config.yaml
d_model: 160
n_experts: 80
normalize_top_k: true
n_head: 10
norm: "rmsnorm"
norm_place: "pre"
norm_eps: 1e-05
qk_norm: true
attn_scale: 0.177
lr_mult_o: 1.44
beta2: 0.98
warmup_steps: 107
steps: 6267
Below are experts of layer 11 (counted from 0) of a mixture-of-experts language model. Rows are named router (the router's row for the expert), up (a neuron's input weights, with its number) and show model dimensions 0-159. Each number is 500 + 25 x the weight over its row's rms, rounded and kept within 0 to 999. Numbers have three digits each.
After each expert's rows: "comes after" lists some tokens at least twice as common just before its tokens as in all text. This comes from a sample of Wikipedia text that the model never trained on. Tokens count by the router's weight.

# expert 71
router:498499515495471550497510511522507526490452510474484527480455515504520497488489485538496504532504513517518463466474481484568546506493502518503483500504459499504526489515468483500482463511548536513495528512506543475498506474518485451531511446503519521535496513464500479506518531524465524503487479452472457517516491535496502458516495494516529498499481500487529478464523497475482547484533513466465564456522488540489518490544538525501542497504488491469485463522470444516498495488514481
up0:495473489456486507499470477478519506483504475470519538476444450517507493515489487476521506479510490532535503542513487499493482523515546456469501469496487458533511487500490530480506511524489486489492493533462501481522489451519505486516494506501491509520574459493524481513503505564491494482468483488524480482512460465483543495480476476526541510501592466510507516492489461480506511512467493508493516502472509528499477511503539420493509476477486476509509495512458522493485511447506522
up1:513482493498492545506493507512472490493496512485437462545469505540548496502521477530489471468504461551532468519516497458550495506467511462454495500488493524509505468509501527522469473493465490497478523554476498503473526494510485478478502556529487553472539497490459531498503517509492455466484452525507508478478502517498514515452471464480480497512479459494505511502477496513470523486495486495494511498532481502464481517526472532433484514482522514535524505539489495529467503497507460
up2:512517520454494490528470519461512480487523482425462479487529507523468502477513530495525457518465517503508514517497493470561520515540528481472485475456497491503518531508483494504502478554482503525456462513482504464492485519480497499540524509479515504500451492524496494513544535506447540505514524513481517492462493482474538485459520522491449518487487469525499517517474476489517503509538502534500510537532526484458523502470474473545457505493510472509513490500497529532496505465456477
comes after: " ", "%", " 0", ")", " —", " list"

# expert 25
router:483460525487479512514521454478563514490484525500512520503465481512542550462484487519519499463481514445519483493497480518568513496497510498468516536471483496501462497495518534544485489478505499485521512511520469500478529498504487487524491470503479510455476495487528536500499531504474494509494493499504538512514516513566498519507550508505513491519538495485562516472464474484449521443490503499492553543508508466500499491515523471474543544489484539502486478505531479538468475490474517
up0:465486542527472492516545489497541531541521480486504487536503495465509466512494484525535499498453505506520487488573487516529524518458526494472471479486495493496471536513510463520483510481527474446478518509544544507514496492527505500499484489527494514478470529536527495510542514542472503501479471521520451490512520472515498520513549494468528512533521495504533501492523491478479430466528522480494486520532488443493511498529452513522496544469485498475481512464480535521507507478486517
up1:477480501513469480487539459500521510480545490481527489519442501515543451571462508512496511463471511479516503475515476523518512526489445509507509527481471507477485534485514537500469505490490497501492450519493473493496526485485558524503503486522478517456504487505520512480484523504511528513502505525548490481468471467470510508512532525463501514544514492514474532497507511529469503450450556510497481518523517448488499510485497457498538495511461541491498503490482512545478497479501446
up2:514482508505494464492535511554515490469490547471545580512521516521500487482472489513488453465484505482532490490489492443506503472499543508465507495497476518510474479455543508520505525495500508517541477531512532508505510544465483475532491498512512518457460503492528498495521498518514497502478488460531433536514499473549509502508495538535509528473505485475543525472509538517498480528522497498530506510471461508503514511503500488505524503496540549527484460470509461507555471511492502
comes after: " of", " in", " on", " to", "'", " from"

# expert 47
router:505503492481510522498494423503524501505477526477517530533490478543466498497449485486491465490536467506509476472501454498518532477543504500501494515481469501516533515498513483530486535508558508495533513522525466514534533483546485475505521545520490525508498533541519480475508550513477531510512516473521488562518492488512495452521511508533474467516453494486498485470487531504491545492491517483487531469507523517494500493551557454494506503454513491485504498470506475539509504535474460
up3:501520491498525499463542499488472510526482487490518540501479523504444456494501530544487506501535498506495452532485483557504500506503429493498500518540478491524522507556488547564489514484536486477472460519462487507533498534494560507520494514461487480506532548542497485482520475511499494447511498482505508511521482510510547471521515475522512527513526506507507487482512515500499511501496517505472503528493512507528519481557497466468502479520469541503536525522460498536461511474478515
up4:509521476503479521500506449490536552477502483494493508535520471506438513518506453488522481532526498460505506514523536501483499507527529522454461513480427482498513503510530496521500474510471533507484550531530502553489504495498484485440500458536509542483510505495484466482506505469539502504541504543482499467465524480494498470524539510498506477508498489522515495462476463476528508481460483481474526504522481477490511540522481487506524524534468481490530556508479491489536456515499498
up5:523511523483525539511540506492536525473484490478558490534508454531475478465481520479492522493511532499509536462518473509512531497501499498475546501525491494492525446500479482514537517534570529464530490482484503482518523497537514500460551537505482470503517562463501510459507464495516536516496519487529486491523481504511481519503475520482467484472508539467508506520487481493500506493512548478534530474484528485492470487487502472465514517506474516516504504467480468484549447529523535
comes after: "\n", "s", "ed", ")", " it", "ity"

# expert 51
router:470494520476500571538520485497521478480497473503470462547483469519485511499455470524494505499499510445499527493462425523509512472490540497530513514486495473517501531499501533497522490493558527491467487505522486490495502472515518495525473480460506510538463465486544497488491518496448439485476474500473508525511518505494438487512513507511500506507464512493484488446516469470477489491511539462484518501523510462457506498506545493514514532528509517481508458537502522523528512498461490
up4:497496500491496508493475505471517473485537500467484517526477485447575482470464541561515515503488502522524507532506487500531530494476467494505465518543485493522524516484514533495516530513479474522495488526499524518476506514537469500530503494456462520489453523448485501521529501485516448507505498443505488521483515503492533530512481478477497483516460494526478500528499489474483502480511521509555520550537493517508484522510510526480489519538511477490467481534519525560453504549459484
up5:471465463449477498501499475559466528488500504486433478536506489499473475457431499470451518496507464508479452522490463488510495488499512476534504504490487481542497445492494513515476483514494497493510492494468470493499495468458492473506521522479509525514497515466533475472511531524538467472466510520509471497501518539512499454480470499518499482473463536485523476498502507477500460488516494516530526554509502480502517541490514530480477566520485529535475501508478529498466494521522509
up6:463526513536571497482466493497549490481502473484490455478497489473498528515496497510514482519517499496474498498453484492476541549486491511488487510517509517506492549558544502462480480469529506456530507500511518499507504509474517499527478531495531439494458521491487474468486524507523467498514486515536483523554495465519462480502521497504498471488491524516507507502500523485504482478548548498454537506503549529501501482461514521441458479517481503529462537526487493507470492514465477
comes after: ",", "-", " |", ".", " of", ":"

# expert 41
router:505510500478504496517492507498537499515489512524465519481525487518509467486465490527468548460512506491517519512480497493515474511498485498496510484480472495582503551512508497516517515488530480474482508497492478453508507547535496514507523469449487555518448493507493480482533553493447496518464513481509462519485449526494504488481493576491488472545474504510494435487498468471504478446489548455494521509512486503493502514509514499468497530500477525504514535506503522534444496486497521
up10:477536484481505473476508514518509450496487498486480507502427512484511489493505494513461469483501483517509517532490511546542512434514531547520483502444494511491499491493471477500506515513456463461460507543492494521522453512505482492488494449505454484517488524503570544513501483489518537515523506490472499520484561500479507523506517529531480486487494519513506460514495467459500494470507499511497489502498526481498479518449495521486461501498520539523468442535507513562513496505482506
up11:529507474460513522451481499490478466459497456523505515487500490564532472509523479498503523485493537501519526518516508488498516488531528490518467506458517488467500508528469542537578507463521515486470523495500503513484502505506499519494537522453525489491528473500454494483527523497508471461530491495519525493480513444468480514497509527536424507554485505507514517537481519488508498545535534496492526514507499499491481504512516500526500479511498496498534423496558510515492489479479485
up12:486485528458488498496552516527477536498518530471503513496510555500487520474541501468496485510512491503490514503496511473462481492465502473489418533523507527470441475492535496529462515468508505493497493479485533464518473506536478466499515503470480473482474492468488475504514522507495522481491472475467475529502508522508523498508463497542498471482468501478515527520550508502461478521508458493474448533478494537438537515535550494499503486535513492526517486546539487533488485478500490
comes after: ".", "\n", " |", "==", ")", "==="

# expert 64
router:473514494449512522481471455485532480525494525497458469475510534522507472468488495491511516495483512466497498541475502545490514490495548490471498449472519518486498500507511545553501544497528478482443501449506485476540524483540465508491495477473505547511504460503553483476530526483482512502466510497482522482518513516512497464509532541471490484519438482468499511480546479490512528490474523507501495464537488510499458531527539486523506503536496536484495481483468508507544503468484490
up0:467507510532473467496439465516471519492486511493479512488513489502507490489497508486529499472438476488497478532496493453511521494502507537489513517499515506455501552498519503522495472507519518476463510525506539522501498489509475473496435521453538532485496523532535501440516516532547529502471507500483505511474476475554434495480494509478511517495475519490516478524521502494500458527524509536470524491493468504502553491508520460476499477542500503535464541522524439487468495525491488
up1:465481510500570487510518492507464532500479461522463458512485507471527547489446516478483517502479504454503503490494520538513512511463492549487501511468478482542495482498486499482511459496485494502502504464516495492481469504514518523489540463494471501508479476481510483483488531455471528555485511517473519469494453539492534474504511506519536525538483503482474543478515437533511520545509462521537535479516489476484479507508485506489523549513512512524501480518504493475539536489443503
up2:482528496479476483527498451488517472449493464488481450512514518436491487469452538436516479475523475485522483426496505495519498519495464486500486470487492480518527512492521541492549504510485481490511507489477521514509509526485502473530491466493544524473495481544459488507505535490487508486463531510479476473510481485486447481515528496489519479484508532439493493506514490514515545514496473520507487492453527506515513526483502487523510491480505535501541443476484507477492500516433514
comes after: " 19", " E", " P", " M", " 18", " in"

# expert 46
router:503483555500509501507516479478505503470472540486505498495502479542506521540458493499464542487481511496518504492489457520488502494481525501475506505488546488522462504486479499494455512513523473508514486463519522464541545491502401484537493478512447511489479499505508499496518501552453545525481505511482513544468497521479476492514535482507514490523460488508519515471524493460510484480478531466492478476495512540482517522542487434491541486467506524501509477473468477522454498471513490
up0:474515493461426471520503499503480521499481496479483537470449503496470537534474463484481477475481465498470488522494502524517460478502518505484507482511494509477488456500541571491456518522493529433483484549502491454475498483480453524464511481468480465501519449517514492462506492507496532490506519518481518517514502526505486509501518491522501532513493540473529500475510508527507491462488487508459544547523519493545517527518488520475523489505480525435493488485514476511524473491480492
up1:543472549515503497540434493483490486533550500511510518491521431529494523510462508496509506520502498475515491531535515484498510446497534513528548471470485490505536498480454519487541489500519517510505466512542494498498497518516475469498519492510506501490493463513462464481484541543524478477512502505488480507482479462506544460540503483481480490503516512481541482503484464501474525508489484487491490523515526507482488589466486529512484511492469458504496529542461490490474458480483520
up2:460524525483545468501506510526515452543473545501533542519491513531547535521496524467484522485478494471526527477461514511479454473510512529509519484502486475491504512521442483519477513489491490526525513519506472483514528471514481504497484497539485503515470503443532525525536506526532514510492498495460514515510524494511475528475541541517495510499516508508468521475500519518491488485484584476520465459499523499496501554477473468533525526495499519484479459509501529563507499501519538
comes after: "\n", " the", " United", " U", "S", " ="

# expert 5
router:454465513475539535503509514449505496483492502516506485498486463506519503502440509477483504471544508468511510495468484512498502498467491501457494497494525512486466532521489462540463542470504495471484469500520504537526537508485501480579546460502490496518510492470491483491507474524535477521482450510510449500504462528505495512491501510477516458498463494442491499476463481472513524474498506475485508464512489547517482514547510460465555545511534501493514499470497492454503500469501493
up0:492500493527521483539496526492470516500474474499484514498521457532529458505471499507505477547484479482482481443482496478490513530487531516525516528506505480502473521527434516519499516465506512488495511546467487478518548538523545487488494470510508518510467492480464509504500549505510533480519473455476543523499473503508504483547488463498534501480523550494475498513516538521463475547516470498458486479470528486532496497508498497478546486509519460433495514511451473474491536521509516
up1:509484476493481485487497467527486451506491529497492473457487506521450457498520497484487514507484448454508462478524503495473538553532555534507484520461525561492486509512484466514468498514520483491523499469484493478484501483526481486518491483512510448529542536509515495523476509508500505520471479464536500503494509465503525474508487522488552489496481483469488496478488515491466492467521499434506431488499485506537463515518524494560504525480490535517508536554500498506506496486478459
up2:544482521487493530481445513483505536482470514477539508474479499441481485503506485479533532531510503494502516492498507511498502523548470507477481483528496513475505507476478462489490521548474502495480447524511570505509511502481486446503508512460517517494506500502508524499480470483556469505456532518505444512510505477502508488554517490496483522501453465553515524511473489496560491477482534488467480498484539523517467499517516550480492515484511540474506511508479492504506497491510425
comes after: " |", " a", "-", " was", " O", " to"

# expert 58
router:485488565491496530512524489497507466452485494497490502521483471504510556516457465521524511486470491444474538454506489503506522499491501507519493533505508471542510540511498534494516519447536544473533469499519490478479489475520490486488495500498475523499469501509526478475504512527475485522478481489535484483497495513517460470521528472484471499525434463471484456458512476509497492488497544471481507503480459485449509527476542457498525490499482518457517460535512530547527508500470503
up5:497504444485464478471500454523472443481487446486496444473467523484500465498519521537533507522470543525525489484531554499473530480491514508457503466464507499463496499500513525487499526464523491502506503506514488482494503569522557507520500481490532460521507448479487487508504494492484506501469500478468465504480502468472530500545496464479556488483480482488461516470524470466495512466512493537507511528437503501481513508505464487502471512464497498519484502490508529501490522507485469
up6:487497533501494526471454499490510526520498513537488475544516520527527544514489494562501505470499527504513591514519519508493499534474497499509480500478502495515523540521474545500481494449496488481510531517469495507467493505478472467528526503504464540515530533504503530525499483512496472438466538460527505490453484581520473485513512475470501488541506537523476498503453463482527478521476514509500516474488490487489486496506484510490486535467490472492532483509495486538465500511516473
up7:477512501511473483520485535477490555499520495532515502560511519509472516481501500517495509485560485511494534541499532530496502534477459537520452466486499522485489486487520506528498504420510474501506498483505532483462534534487494514463484511500517495516567494475490510459475489516471502473468478488493556502496496465508438493512533477461480511499493525499446497467537467508498484465499541516493562524513480480470496461518528465519504474497504477489533493506484509512489467513498474
comes after: " the", ",", " |", ":", " of", "-"

# expert 36
router:498496503486489518466500478477501564430520500528461504509464501555516489450429462502550509519502492489484505502466506466542475477515514494481496520480510524507489497510470522533453538493492525518509490506488493530525499498532479441522530447483494510508490466488502472481473526494474551518481456504504470493523492523497498471527485511513478483470451493474509477469509498488490501498527536465499517518513529485450529530476531515439522493535524496476466508490486515493515493478487485
up1:413494513518541524459529505521446502514447502491494523506478481497504479508484468476501511534532484484503476534517483491463529449490521474461491498486518508527493503472522488493516551485526518514498465494476523470507475554501540492502483488493483515494516497576517545507494508499488500503517450470520500506525495524490452504550517491519522500471471474516511475462503495535524470511560491495492508500492498478488479534511485532480488477471466486496475501501474490499574513510484464
up2:470477453490523465470507501492467488497508480515535486512489525505510484505519468503472523469496463482502496538449476462504527494492524506549469526480525495499531467456537540541512540504508510453520523477513493483526472497522482479501490478504525487494527534505480509509478509459486497478471467484481501537531507524524493508525483469506482481506465461528505474491462536463444458528506497494435502493531524502505484474456546441472474531453492504489492476521539509514498495516465483
up3:503473505500457507520460509515470526491499484527520493519439519468491530475518470477461524517501506482459497468497515498466510497530508519524511526524545489498547524501541499513475513471493516494502518489478486556590520512515486519494495499476528514470495472485530535494487525447471506487524487485507528517473499493506481509502502502531505520475494483480458482509503560512486492459546492513468515471464495505518487532468575525496501486570491477484499502460507501509540498510469526
comes after: " ", " was", " b", " w", " were", " d"

# expert 79
router:517488506494502528477463444484541524475489498436484510512456484562501502489463436537534508459503492456502521495500463525518530492529499499475459479486518502507470479499482535473508521506526520508468501498509503476494527547500511508491528494538472523509460501515503504504451521484507510518491491514474518494481478515508513499487514518508479519498520448492501522475528496512485559462479532476463504527492493500481510512519509467492535496509586470502511488551535548542515484498472518
up0:460501495538458512485499494523542449466494513490505555526505505484513492541504506515515501471504506515496494456509494526478510492457496534533511464501499504497500528505501481511472504521568485492491495480455468507518526516490505495523514484468474502520493533477453475542487471499549494576499470482481511452508514463513486541544526459544522503494514436459493528473510513503476484459486519467470517514443506497522485528492501510511499511531531491471532498510486477502495468492539528
up1:487512473503497536468468519498510470497465537539482512493474503543485472482527505426485518494551528458516497522499529461509489515527476533498488470560473508471507514502437502483526518497506502497500476499499511462488490500515499527508527488483482504508504479515458485471513476509479474511546489481467513499444505502495481500487479497486539474483512468519484533478469545481494506519473504513535542495479543509490469533527494499503503525536553515488489506534534442510524513464569520
up2:513460512470508498487484510509468476524497520478496524499495478535506462488485459507502531507522523516549472525524534473517475523516509536484501524502515496529489540511487537499548516469511547512502511518501474530494469486524503457455479506499465486548507514523513518553499503481484501482490484512529526497493486518485508469488508533487467534540532481478526497482493457497521551567507510460440534505507472535439475463476545474505540472487518479473473517492514520491492504528541478
comes after: " a", " the", " was", " an", " is", " be"

# expert 3
router:518508507504447500510480489499501492511442478499490492481490503511496526510479479505489489470549504480556522488517483499502510489513502479485503511471463512485454504506494532567514516511468506454517499508548526533480509521531521461550507484514508514554486479514508505501459531489498476503478477499476460507499554498543515464514511484532505503504494526443528517459521493466463518443536515469455523498466511537463509488495470510514464513524496525471549496499456485516532526537478520
up0:521517489494483553506504507501452508485456482498516461466503539541525489483501514482500534497552500488519516503513472497546507523470548516519492465514528545506489501490469489524484519518499498433476479537512475497467531504486507502494543467472498477510518468524531498547496529453474494501509456509496523517481515508495510477508531485429482507506525522458512514542547509544491538471497500512500508438481459469520520534500524498495510527490520515481507545514459507481520490491456503
up1:506494504475434490533560519515493508534491534498476514502522528465491479498483509521500480512492502489531501512452472496511495511503562472510494508452505485490503514479500476505452541507524464507493474451532499472477487479503507502533505507486521497425514480503489504499559530543508499514474505499460536511514506520515526518539474473524492477465483543508535471444498437491518514474530495533470468504506505488516522521494479471488448487498486461498517492468541506508531542480512522
up2:494501478507490512423483537506510503498502490453519510477500447430485468462498498503506505492473478498525505532516446451493489467476504488537470494496470538483491478497488508522496528514494524485426498471485522517490539488512497508548476540502472504486468487509528534499517504461517507510454495495474514535483462478464506461500484507497501483514519500499518476492467522483493427486512511473501511501463449539471484484508476503507480564525519517522515499482469484525480477510458506
comes after: " re", "s", " Re", " de", " un", " su"

# expert 23
router:491466540506485526477489523463519515487509542527468507501530483503546553498466502498506546501505468490544528467490500470474501541495529506484512439499434451492489480564521510497494504514486493454472492446526495449532508503501471499519506464497472527510508477526511478492550467517445474520507497479501466510469523495490471482491500520514484508496465509484462505498495499486436536479491517508488559521502491523495461508502531506525517531475513522520505466487475526531509495484496504
up0:497525501482476501499484509487519514499505503485495490484524504476517533482499505504437476487533469515457509506486486488514481499500510568465497503498529529480511519487509546503506543510495538490494484479500501498475483480474505475467544471465526467480496544499537505552494518484504524480543494429538460508490439517520491506483509479504489497490501467472515500480486507522479490431457500454474513525461503514501486544487486503454455495456434532512537506475516522476487492483463492
up1:508517457493475481528462508506496536433498507486563503495504470521494520536526497506511494483519471498541515525541471447518500535510515483483502460496460484497456528494498550460474534558504495515485453521482499532492498486501483434493525495497456515494498481499529512505479482455479495506448497496483447517469523513492511498519501490479469492477497486437481504487498470497481509506486513524522541504463490485542465497469471517548489494491484511508514475461464498524489496456513493
up2:454468504509482502462514543502528474505467485511485489580538516442477483505502468495497505478529546485515499481460508485482496538524483484533457474489448489520503528506523489511480556493466475489562488475489507488530494478467528507540481514504539533502500532478508431498516493535536481501500529480500510512480454506495481483529487502524477529513462517515509506512491491465473523522504481511490505490490506524501487476507482509572532471482522496485514546447473496500504483510502473
comes after: " |", "|", " P", " p", ";", ":"

# expert 53
router:507450499500490498515466477453503504496477533447459483527464505529507461485486490525493512498514499482565476486504444489501544492489455482507456475484495505521507518518489474485508506544521508482494489490522523482512501514495472467534505476529494508528467437490538485448465507500492485510482490508480535481513498502532437498514538484515511493498489509488508514472493461504513544446533543509513535511503510506475521529581496487468545530476496498507504483526515530493545500497474512
up1:500487479487456515509515513494527496523487516471489515504520563539504483480482467506472522555512454517510522547523439490470525487470498546526528485499521474480443524472469534505508495538525509476499529480515499470557516467504503487505543458471491505504517530500516503456505519493465505523516500509525472490471491500513537494484541501484478459518522502509551466505520509487504561509505505499529456518471519510498523465521535544507504503524479488489495482549536500515460516474475521
up2:514467470483477515498491509521472502479517487482459466523459498465506505511477492465505531476534485535492442457501486502494545537464499511499511468467478504499506478528477479506525540503540507527486509513506504532523487524521510452490542481499499507472479452533486522464492501442473499513497490511536498502483455506537460482513460471449505468479492477474499507499522498458510474478464533546512485507474501463461507494525517478544525482501534443479516511534481524477478510498474452
up3:515468472487493498485480530483481545528552514498490521489519460493466481492539458509493512504554487548502481501461507500524492508486475504490491507549466489495506529501522515510458523523493535494552478568524493501536489530539446498477536501490484471507476510503509501493504517500494506461471495494508507490488484559514535499529524563495472486484488437474517507499476455551485489491471478513488561567515507527534508505491483490508484510479520481538493510489509526504485484490494461
comes after: " |", " the", " a", " and", "|", " of"

# expert 12
router:495479483504495509493489512523487486462517544530475472496477458508489493465482419509487486487533481490560508546492473429499506476483516486506520480500502434526487461503513552553463520487526476479525488521533496518512522493513449487482525479482466528489515481519485489459518557486501513525465513516500493510505492525510499486499518521486490487506505493470508477503544504488447488494523504453468525495536479526442495512494534526468504501470466522487491489493493532537519498541490510
up1:507508516492512481534472474553496468488475493465484472499508509497479504490546467494473456473531483458494479500439477490524521489502573476501514476487485420479504460508492472500498485499474528479498469491510521531474546542490492496475515457507512480485532463456478506492517504507497513521467526516484485499543466465488484519492529509514469484491455486504479510497541506535486478488523492574472482508486523508479517453550510515526502525486512511507485502486446503527519528504519489
up2:454472528482503472503518476517473503454522546505514471484534499517534521522507483498488559508507526541518479470469523471478470467536456505522500481491488540465503481480540504484499466527540501524514479503509520546549529471481465488493520505511470474500485532505517510497526490520518472540521506509507481462508505517504516520480496510462536500486497473483512517486493521506480555545510521487508517519462526499513480544478504492505518519461430574480529462503524503486525459483495513
up3:520504509531501510510474495527496511459524543531461455539529483529496497482463487492489535505548467485503486500522504502528488464478472519501474477490500467530514454484491520485525531530536505484505507504534535518489542499483465485482505487500503520503515465530456514496512516510511504485535552501519532465512425538455481540490495505505484488515477480481532485512497480485503456519531519460483529476501505489463424503490488553497461528480520495496492498515499531560482512537526498
comes after: " ", " f", " F", " dis", " ex", "s"

# expert 8
router:520499541487481510503511443459488509475440484502516473525469488504503512505520496521508483494506515470499499520477509493521509498488492514480529495490485460484473505499493514523451491512497479506495495507585467456518533509507471457521489465526485522498475493481485454460498500540484454500470522489525542533497518521537483503531568488533533452480525453495510487513502473466481522479511525533508522488477514465472472531487520450464492534491509517478499505468494489519435480491493535
up0:529545476483525485504522461469505544456483505462506464487473503507531494485512520494499537494487448514573514526499497508506530482512519486495504500522541464493456452518521482549501523500463491515484492506478507449520503516495465520498490487526520518492474479493545520502506462486511504490481531496516488493501513564504478470517458519485452431490506506467504486534454525523510490518500503532498465527494464494500485545480527518463498494520487514475491532497479483490501502460452554
up1:484503529525485473481504481468504494491471454482470524533519512531458528517488498528503498495537525519574566545454527517514492520510475491543516505523485521477489506528510514471508455502559492502555510535491465459505500497506498466489492493477502508495493466525465470465479502505460504490519485498456549488495497500483473464482520454496489502505482505513492473524499488488496540460555492509519529469482503445453503480498504466483473496505507479470464523515505455505520458492503507
up2:472447517517494487477496501494501486473480526524496492491494475489516483457503537485491505510475469501523487469487500484552481508531492521538517471542495478513509493454492521534498476496511486484491441534527503471506518464498468520486488518485492463489496493441483495497521549456520540513506512563494534486508522527515556537494495569523481505495487456518476485509546481491493487482521535523482530504501450470541492500468541514490541487503479561498475492501536470462518509500498478
comes after: "'", " of", ".", " in", ",", " at"

# expert 18
router:462473531504510488489488483469550467512480487491494459506467524531500535487504506517500505487488434467467561505503479534517509467488457507516496540486490505510492492503500511517487480459549530508504488508482524528506531533528497495491503456526491494510487459512528479499487487505477478514456503499526543492501507521476456521522501511454480484536492489456469505514539500516515536506489498446481532450435510477481498480533523496530506525491552471475512502512462484533547503472492552
up2:542498538524465465487533481470541519502470485507508519487540488516502492448518511479526455537493518480472515495464531490455475513550469508492512499494501466537541524490492449532487515516514558492522483503516499521500508507538528535506501455497514503491467505537504515485522519499467533539489519461528487538537455464502497506494456522537453478506516505474496485525467521515500507501483515463544481495483487487523490511507518470512494487465507473522528543488478543507476452454491514
up3:535516538495486519487487502457522494497533502533535515500481483524491552500514516519491517504486457467526515493461521504516508497463525500460470507505511467487490512505485511464492502533513499470466491542480512477466499499497501520536478480501494510495435488502498470553493525501458513485471502493468462505499508482515463536486531492456466499475495520487479502468523483540495554499485540518455480500450479469497516473493515483512469485477537500534489500492462445538564482440517538
up4:488486497526518469544466509512516504490502482487503499523511456483529523495458505504535510503445487475513520544511507490501524487507480542484545480491509509485509501499469536545493462470495564515498483513539507513508510521494480487487484507570495498521559493461486522476466488477503508472440523497482503477508518495531501468529525517484503501508469469512471508481541504517490498483530503484505487525480510522403532515479509532527469559532513478499466530516453506477483503501492463
comes after: " the", " La", " of", " in", " The", " San"

# expert 16
router:496518522472519482496500501499501493497515495492524508533485453490501507501470500508476541501520530481520503489451487489502495483511524498516557484498513507524499551503464482509497524488483505506517445515489520430541490544540453532528469475510480530512466474530505501475487510577461489535451489472502510515486440504524472517488503496554473465532454487481546497469521489499458534508467531456487505506508497493501513490497533463496544500496471519504500441498489506495472483515519517
up1:479466502536504473484468495481509492502457502490563541472512476492488530494490472532508499522539517469495516523460479486520511498462472502472523459508525488523507461479483512512549499527503499509468490473477460507476502524535478465524478449534504517497528501528510483495466470517470491488486526532426531522492505504536525548520459526523478494567483467496478509495502505520489508488496510495464465469473464529532439536511506502523517500508522485480487466472465516510504518530492511
up2:525498518472496512466518503490469474479467478468538522521497483520499487475495498532509488485488456486500533474476509476485523449474493510530558524488480504506520488476499497524519472489497515523548503484526481464515489502533464555519517502536546515491498503490518510511483491474477475491464468505519531510491543473540446536538474470522526502517540489498464525488492493471557506513477465506489481459492532433495487511530460505480482497503512487463441481523509489553474463490482519
up3:551526481514545517501483520546491502503493511474492514511467543445518521473500522469471522485454487427535502485493519460505496497484498497486500523513437476520501510538446531480509521490462512485506491476495525449516490487520525467501493503512477488484499466481521504495504494527513502467487507478443467494534526513472484503525529520495477469521480540498476494482469509525512471521513457492458462511506560445519524495511517497499535503509497491494496431506477512542469524505501511
comes after: " |", ")", "I", "A", "O", "C"

# expert 62
router:483526521507493524529508483511524518482521543514487454508490525496496545468486424524497517497545488463560507487472473484538519466468491504517477492503500492536485485502489499517497494490503497502487494493497471471498504470518497449491496493505473516499464480435493437463509515520472461509477447462501504525517490534504502508513550479481471449499475534459506483490506428501489500468480515508474512503536501508458514489541508495500540483533517496490509495541473477496524501441489478
up0:532466519502521506508503490470520547474503525505473474541502504478480520528486493515501494497518471506535532460447489464512514497474478496541449481499491479499509515487506506515492473469469488551515520529568469496494544477481526496525514506488516536486501491487455457465513494482496497497486517508514513499516470506478550482493533521510502500510476527491560463495457481463507472465487525486476484436495461472486523513474473483506542474524481503477473530515449521515516527480440473
up1:498460454486531492516514486550483517473483511493474552520516503485481496486509529499514558517494502506523452486501511577508483524501469512486526511531516505504486482491518519518450495487567465524478512468473484501542531519540510493496470525485543510505518520507483500492496485502484492534523499491536483489574490521499534513518541467516505506508493494514515431491501475475482543481538514486524450482474539501487493522481498456462515539516529479486502515500486510473504507476552516
up2:483497510537512521466469494511540463495498509499495527503501505505501490501509451490522479523533495541510531536459494522490486493520511495495486494473507491503493482462523495530490525474470507474499519519476501496517485546503507501496511511488431502488514517489538473505548518529476520476555528526499522538460501466463514505501482511537471520507456535465523463499504569541503494491483524484455493467521528493439444475485500535534508473479510499495528502498510488531432472526488450
comes after: " ", " the", " a", " of", " and", "=="

# expert 19
router:491508508484513505503535506491492530455501485515451493536515528518496544442517473507492530462509482452521494475501451457513512509504505498497525512509487494542477502481437494483518513501527495470528488492483491511523530507504504469546487474561487518528529469517485497486528496481522473513476486497487489511532504513490449499485504509535479488542440484474482473493539483483483500454535527497485502469488501448508488525524490486444531477498492531452511490539435487529472540527496501
up9:506451454509488519485512460495498483487472498477517533495521490544466483491528521512510490482482482508537506554472456516488547511470532531494455516500538516493454493519470503418500506518477500487506497516511475552485501508529499546564513470484542508532511493524515522512459506505517519486506490475508480528495551489489502530480486513467504507513520505573527472473484449494493506466500516443535485471486494501491495515546501498499514492501543533498504518517467500528479500510499530
up10:504497478475474493429502508539544512481460500529522536539544501516483478463487519547509474494532466498502516475505506499540521475543504494511503503491513489493521511540541502544526494495480481567515506511496508521479503527520469519434507482515491535493473534488480466469515429503513540496530531446476523503536499506494523500511523522471475525514482497514477492511504494459512485471508451524474518521456514494501488480532515524469483490484506473498515507487464494495476435509489514
up11:467496501527476542504468499510491510513535518485509520501474502530491546506556494492481471425522481477465486473493492462465524492476461516520463507520507479470508504508523512473479508508469466508481529484509503512518451483543469521488443503526495508499484518453544500498518530492582462512468514486503504448508463447484500524518517505507469509474500487490485495519491483466482533482504492457513490515515516442527492531471524499497528503501497489485494484473523512533450529525490536
comes after: " ", "-", " (", " \"", " re", "ba"